Experts of a small language model: a variant of Muon for the experts.
Below are experts of layer 3 (counted from 0) of a mixture-of-experts language model. Rows are named router (the router's row for the expert), gate (a neuron's input weights, with its number), up (a neuron's input weights, with its number), down (a neuron's output weights, with its number) and show model dimensions 64-127. Each number is 128 + 24 x the weight over its row's rms, rounded and kept within 0 to 255. Numbers have three digits each.
Before each expert's rows: "comes after" lists some tokens at least twice as common just before its tokens as in all text. This comes from a sample of Wikipedia text that the model never trained on. Tokens count by the router's weight.

# expert 4
comes after: " ", " |", "0", "1", "2", "3"
router:133152074128146118147078133138166127109125109148129108081145119143166141161174143116126119159105142111150133136135128139108124102132181135106140149098163111133157155115113116130140122137123138
gate0:108139106096137104131087144085149123149085098121142137115100099121151159183077146121100141114073123116154135197153143115130113113151126142121120131153141161105124095158151103152121123165143150
up0:130145102169096110139144091092118168134098095087137183110129131137148103142178170103130104089068113152133136128111168160105062119089170108128121110142173122092146140125152137093174136146133104
down0:138137114105094093163148147140143129136124158129118154131126134123120117157115134143115120170158157202110115118138125133120134120136108136094102132139147161123131085159143134189124076140146169
gate1:124114155095118094142129115103158205090139156109117117140136148138121144128064131120140134143127115141160114162170156117114128101155174179111105113081119138131152138126136176157163109128115124
up1:150133109142108115165126120119116111127131121159100144090121123115123115130141119171136146148109135101109091154111143117107104119150187107153143144136119180110127103140110188144141131138184102
down1:134155117154133125107097123158118115107147110139115110151147114148105137184120122095132139136126104103143136130161132147135101117123117144118110119115089093142084168142130096101132138105135113
gate2:108151143137128162131106081118145139102145151098121109126152120131144128145145176135133157130107091147154112156066171093126132153110155109131180145135133138139129101104084165152128168107158136
up2:114161142145106148134137126081104136126133124078118105121138112148157111121138182137140148129102121154166127170069151107110156157096152137101159098178145159161128140120090120124136106135148159
down2:105093145146128147096132099132130140107152131136119151150116127123088150139126100153084118149136145142105108108116134098139124156101160127146094150154098151109099116170122159096134143111177136
gate3:108110102136171106098087130115135133084137121151164120105161153096163127122169117102126117172121136113150113146139102142118153135155139145089119161139123140168113145135113145137164135151152132
up3:118132136182109122123092128121136069139162093161151131119088124133088137111123137190143139135116113115114087157132151179086121077086117108103129137130104136140154113154165130129107121108152095
down3:071172126068172185151071101132124138138114123119102100103127083118134119128136134113136150131066161151131156115104150141087084146114090142145129154155153096139161115182152150135159119141142131
gate4:123130148114183122098117108138132099123133110105137128086146094151104131171138138113134102132111125123163122153102094141086168137151137145096132100105137081151148136131139088117125141149118120
up4:134119093108137129154181148117137134110155135133127116145108136142139115164158122162117178140090139122147123103149125137132132169132113121142090114181102134155108149122121127120136104156121158
down4:155154146108115155134132140157138128128142153130130120156110120104154116143097099148107124148111143145097154102175090154142151151110155133088145148127135133150130106152089141146115129121131123
gate5:122133141162147106141037166113142127119094134122167128129179098142103148149119089141135126124138095092111128141124148113115151160116165145135135124136146110160131169148151140175131156125128108
up5:105120157095133164140127139159140165130235138080124106111155131130167090115177126148135095148099076131126100099145149099110128136121144150163129127155138136141139119126125115134093120122129139
down5:119115125116099122109159108109154131116146125120118103120091134131147123085062160132155151166110095109101124130109111136156119102162153159116129169134114127104111075112151124186152112120152090
gate6:169176115113138142111099121123146103132130134144117132093094117146145174112138153070121080123116073123154175127067100153139135097153151127074149089072131152103193168133143115169134118126130129
up6:102108119133067139130210132148120077143145147130111129135143137087116117128118146156095145112082142111117140129145169085115105105146152112151126153149111154186101094119127151101108155136112111
down6:153111140104130142169113108157144136136169112131135103148108126119138121154141098157141138144098095143127147130138131148146143102127103135113100115133161113107091140091133081098136145119105097
gate7:109158151138099098133089088140085150125143122110148150069178158101155156106085166145075132117055125140118148101116147122130096155172110130120113146138116123132107136124158120147095107162127132
up7:145141075163114155145169165132129115137115143151114142192116104171096135155183105132149161115161157167140147183097132143098145137069138083104165127101176165146117121144097114090134155134132078
down7:161155146131146119177102130118136086156088095121135120142147104141091113147175156079131125117132135140124130120184154142112132084077121097096120176101159124170125134112136127180177147098133158
gate8:164120098156103165146067151100123145144165116113117122107142115131113128143157149111118113126094153107168144145131140124147105153092161101134125167115148097124101133125112128079118200140135148
up8:092136169136089085081123150119115118117144161116102128128113129085146146123140153145139163148119111134121119148137097176123142135156164153115128098071153132090121134074117097137131122129114131
down8:138155091124152186160100144141151131129126137095152128144121132126106195136162150136109108140092148156135138160191172086205100094139123136095136169118110111142121157157078127117148108124136135
gate9:096132093121115118112150121122116124098133162120144121102107173144131125143107109151159172111116136101128123178159100107101182081137155136102115129116119124140116096145164123152172169108135159
up9:101123100174152136093135115144127136130118135117162142092160181160121106135109125114121167112090103133081146115123126119125153106112130103136128106085128156145134096176148096140153123184150130
down9:120169147069107139094137114113133148134062127139125140146122144104128160098137136144123107095139113094075103101155131121142122146135099147087078097111124070155089116129102145122154130187076106
gate10:114143152123115136161114082150155150088108106113125106061138126125173126156143128106112116139129145129073142129149141115101144131105152106157099159096171113074126162116116112133131124105121093
up10:174103107162144162111110125143126109136093129152151159172148143147159132120111158088082152139110126161129103140109104107119102153136128155124143126118110139132130105163141133143174119102169108
down10:128135120096119136100116097138076137128130148106154145128122094140103127157123134101109125154121144137073105103155124117113146177179170122112115106132132116104157118121178130167149152118112094
gate11:107146139103160122113115127113175138070167140120141099129129094112136103149121098146154135127134159133138181150173153106097160132133136131114101126116112144072138158139123116139157115117110137
up11:176126168152139121124132119073141151106119134150190093105152135179134148146138118146086144128138120117113132136131170097178121105170113093135119162114107111090127138184125157107137121113124128
down11:122132144132136113106132149157140140150136171086113106108098179111144105094093157129193165136144154142126144113136104167129144115141126131132141106136118094163133120141115133144116093085158133
gate12:114095130175129151128159098119142117117140127131135066109154141125148139113159148124117112101119109141097162165160103112149090129118140153103121131106136133161112168101129141092153136112095165
up12:084129142140152129150138133149118092155147154122136081167138181093104145117125136135139115127164178125129128092156085127147074094148119179150125083123132115153122123136090152156178147072136153
down12:155117114144147136074127100184139137116129120105087122151102112170168153160093087132094164171101131100126096139120125136127143132097115131089151122144145122147133115125142136132088130190126144
gate13:100123103150157160141049116136117129141144140114097116089113098113140106149155119126067146156097105139173134142125131155116079152137152137144097136083144121141137116160113138147123114116109135
up13:140141099127123090103160104125115127160131154131097135120087147100150126103099122145183151096144127124071135119153145129095142114119109105127110138121153109137154111089128117161075100162124157
down13:139123132102127111137134082169173125119075216147104123145138110164147127144140129105134134137121111159144156163141162177111130133135141111138098126109106090124130125143111087139150152134144169
gate14:094133099097128134126115177100141146146102145134107150092120124129125106180132099100106154174100140152167136169130129135118138102065171158130110158131127157183111103117090123125133126117126123
up14:134157172107114114167152064102135154152116116125074107128089095124123163117133109131183115121121103121136127097101178129136114107189136115116148114135137094126140115113129085129134098110112147
down14:103137147148126162146130148153045084122141097145100136144124132156137094102112120117149140160156102138159097127142102120138114126120152152116106113118131112104147149107099151111145111127179110
gate15:169124159116150100156111157103116128074141132123120146093152122143138138136142106081117107162141163118166131158125110112133128121122107125138113130148144138124137140153150125144132137131152117
up15:136136121101122145108142121112113123121136089121091145144143140093156155157076127122090122122164106124134140126122097094122105086122100138122146107118128168142144130103141076162151155148116108
down15:189126149148163109114108114123124093083148143137147132111127133091151174157112134124122142127161115083062106098104154114135160126134094153106128129138146127115134108116117180124123131146115173
gate16:165112078104116144092083134070151131105120085171160111104141138140128153139157136112056116127131125141107131151095163126188125113128149122159115121113121122172156124108146142151160141136102125
up16:168111086130158118152084092088139090111138098154146137115142134157105140111157133114100110126109155129108099135140147158195107123121162126109142111158111143163150144097115158129160153089103176
down16:152101168108123145104090134088125152130128122135141098158118198103118122129105109102121163146116108138092142118095126138157088110129112104123139159071103149112125169126143137144147119115104116
gate17:135136096147129155143134113152132135106159111109166135091142155114147149148172107067102090129150136161149127074149116089130101123125160140129118106113122103100133139134109122070124132125078113
up17:166132135119119112101079117145145173125116135122126116154079105125137117104141104152091145147117123078118115143127116129146146139142074129150122127058122152082080135104084145203154115130067161
down17:192129124123176129158114131139113164114140138149083106120134158160090114095137155147112135091129155151136141080077116141104175117167147150126119157115106135155143144141154137116124123123125078
gate18:109171146103188100139082123087107163111139153136152174121115115137135142126153143116133147128120119114140097150123135113087135159080128179180146154121144166158083156109155132111113142151116118
up18:102122089158164125087128158151154146128097125122146174151117140100123154185143153141087096129131103102099160118093100111073148149157128177122140144142135103092145128133105179125148113112116178
down18:156058152184106103137129134155122120137124168143143117162110151122120123096131136104137100161138129128118100130150107139138111134114101101161099140153133149144168116143116113109082091120150116
gate19:140133131105120121122097108137141139148131104121111115123098157137165137160117136129154132171117137136141120194194140131107126088138119154113175161103125131144128128082136136094127105107132120
up19:147091086087147141137141162098078126164084119120138117110145136133148097143128130106158132153114119120118132109143108088098111154118165121128098192149119131111127096149127138124105151114149124
down19:100170119171076097139122104077148112143148208107120109090104143152160122122114126148134174166112166148104126088121140089107135095116092127130118123119121128129107144112121130148105120104120109
gate20:156138127106127109172147124163102149101123100104123148105114136123095169133170137097187131141103153118134154111138111100102110116144180105114140139126131162116143154145134094103140131136149123
up20:134147114131111107137130113116148130185118096112137131118129138150116129114141114142144121124077132140119156113151140107115103117103094161132126167138132128103137131145149112121118108146139123
down20:104080122148149103130115138071152144111159105116153100105095072116155116142131130136108124092135096084154091137164080102116139141134159124146127155150124152120134121095093092152127140132078137
gate21:102130132146118155151120108117137135128156136121140075126143110103115141136146149113149083131105111133159159189139135119099134112131144116113149152123135097119087122133130136170154140105071142
up21:155137111121132115134129143186106109119133141149146150168114143123104126126141169131167098147153155118072130092111083106135113107169171118138071105162130182157164115139108127138130104114162139
down21:116155191157178144166129120128165099154111156143115131117123135115121143105093131157134129172103133118159155148127162131144132175155112148152144140133136162111115130123182147140106111084109102
gate22:162105127168134131160131101106101133155145086140154131113119120137109152154137124108127141154134136150146113115147127140110056129101143102149139130113182113157118160072129143100157138132140101
up22:129157105156088124132098097149144046124158131152160130114100092133109156120118129124135144146154111094148105120115147162103077136091131110133143131125120090169097142075121163122154161124145126
down22:115078156115128140079133079096104116155180116163106070137113137136126122124163121162089160124120110074101096157127159133134112114137134101155119149092166162154116121147168140113136176156109103
gate23:110132151131136133131100143132123121118126114143102114144143122084109147103165122157126136125111135130123112128134147142119176132116156154118079144144138122124161175100114144108093115117104093
up23:159158143129070166144093111118117107097132108140144118089110135095132130135142171084142126134114089125153117163068111097121187108123114133097104158087163110139167160117126082105133152111129087
down23:091157147141138107173149141132127161134136129157164148143133151108148097138137153118127147116134127133155127085127156088092164167120125176164081147129134149159144150085147171130119121144134144
gate24:130118078103138128147140139137137147147132101137149127128150104093124078128117104116139124127109102105132107162122148137153105170077190127103091129123154151143152100115106103157115129130136128
up24:153136112125136150131112120130154136140132131122105136161112108158102146127168122147109122148162160101141113128116165110119141118178151117137130121092118090145110142090163168130136170136179172
down24:080153088117118145116115144126125165102115136109159123105111176113107123125147137118128125160098105142145127122150093169119101142094148101087094112137142092158127152142164095107111124100144145
gate25:126151129104123107089114115088132176094133123127144093108155127124115149101147098124141097137099125142168146069119088097156111112141158112113094172130098131138135107139071105101163126155143130
up25:143141122129143113129138148128094111113074137125097203123118100149125103086126173099130159135175126146120196103141102143166153082157147131109109117132128154169120110104150090148140115133165106
down25:140134174118133133121135159115137119121078118169170057152135127138151152110116115105134129093120111160113110096148119129120112125149126141103166182165151132106158149133143127142157157120113104
gate26:081106124100120131159139144153105117142142104177169141062116105131161104151159097108104119133129127131128157161133142110112137108141124120119090130113116146123118096091108092153137176124159101
up26:104149096156123141091126172128152159111118155134154101141145165131146142084138118146178152195160112162114124122140115153127084131099132161103138147143140162116152122164163154165099081156091131
down26:141117130108098100114082109137147143132157168133099073129103140128126118165095135080127142163137147133111151126170110156113123186127150094169169112103146116125164133150106110122138147136175137
gate27:116132130105124119125085154118187149087118141128159112112108113163096177122155093157112107174118099109142166145088155112136096109166165141175150086164120109151082124115088138114115161134141105
up27:100097145155155114109135113120119155127129171104183103126144129132139149190127145141104160129115129154100114142124157104120110155113146135150129143132154138154114083157129149162113108136137123
down27:125147150089108130139142118133100125101140087148154109135165141130131098092150197099135088087141118144116167114100147132129113125160158121121153096126146127125148134072129101135148107097139132
gate28:140108095139179148145127103121150140089119121134121134108138128104100118147101142103106123133069136109153154118135126142108137135126163130119152152122126115108131137103141146096191117212097152
up28:130132106146153129190170156160122099101095172150108117146136175104134126129078124148069139139131141165139140117124116185131133150133126128109116131089086167122142093131134134127095089070159087
down28:097124170166054127092150110084130110109165130150124129118095137125145118121156129159104116105122130103100126133094128145116100125125115155106081095187159157158135156164135153131112129144086174
gate29:128136118139127062134119135110132141128155103113157127115143147137163135066122136148082105154093093136080152091145086182103171112149120119129157136142121129135129140130186075118158142117129136
up29:116140088083098105114117139148117126121164120150126127138127132096116141132112085122129148148128099165163121136144117117117147108141137136164160141111140125123149141143116121154139164175146116
down29:149168148153129129131178154100141146098128120162160067144112137099139133131146127130097150144125127160081137100101143135068134115177101122153105142142111115111101131144106110156172156123097103
gate30:169161110118151131075128140165129144094140161114118088140156122137126150138129147127093111116131115130137115144133127126107097174155143129121137165110115153092131138117137116175101092155147119
up30:158115124091128095078129144130137153150101150124114137100095136174113148107160168134106126100109122119131070126125147152133132151143148137112109161134100160144108144147199104163104108162149152
down30:119113124135127157134155118122115119128163107110127128125136105112170128141139158164083123111131133146118099170102157145145125117123151115117136113125108131114116104119130127140144108120110149
gate31:129175106154136129118149113141123163119106124126132168108150181148133175114173153124151125139113135165129144153136134137142124068147136129116136164098114103140110174141152114119147126120127119
up31:147139085149120084120127137137167156111103148129129093132118124117153110102136105134113072171152135119145121151143136151093105125146131120156114129117116135120104132141178125094124125198175125
down31:135121150113085140141130141169114132121101146142176100110124100154129150152146119159117091122126144103158060094169132161102114117143119172120114126118102093113092109123116130138119146085128087
gate32:104138116137156055119063072130147053117110133125134127090121154129144136141136128101079120122127139115119104114139123143142111100134148153111134120115119107150132118127121145089119127116121147
up32:173088140133121113143144138149124136097158127167112133154123094116147140114122100154135137111109138122138184128130115148157172116148146123126143139103136126128128162104154139144172170128147126
down32:122116126123139148157138112141113163103104166145098132093140117128151138159135145144150128137142098074068126114192083108145151134131166147155140174134093120100143138129146114136109087150125105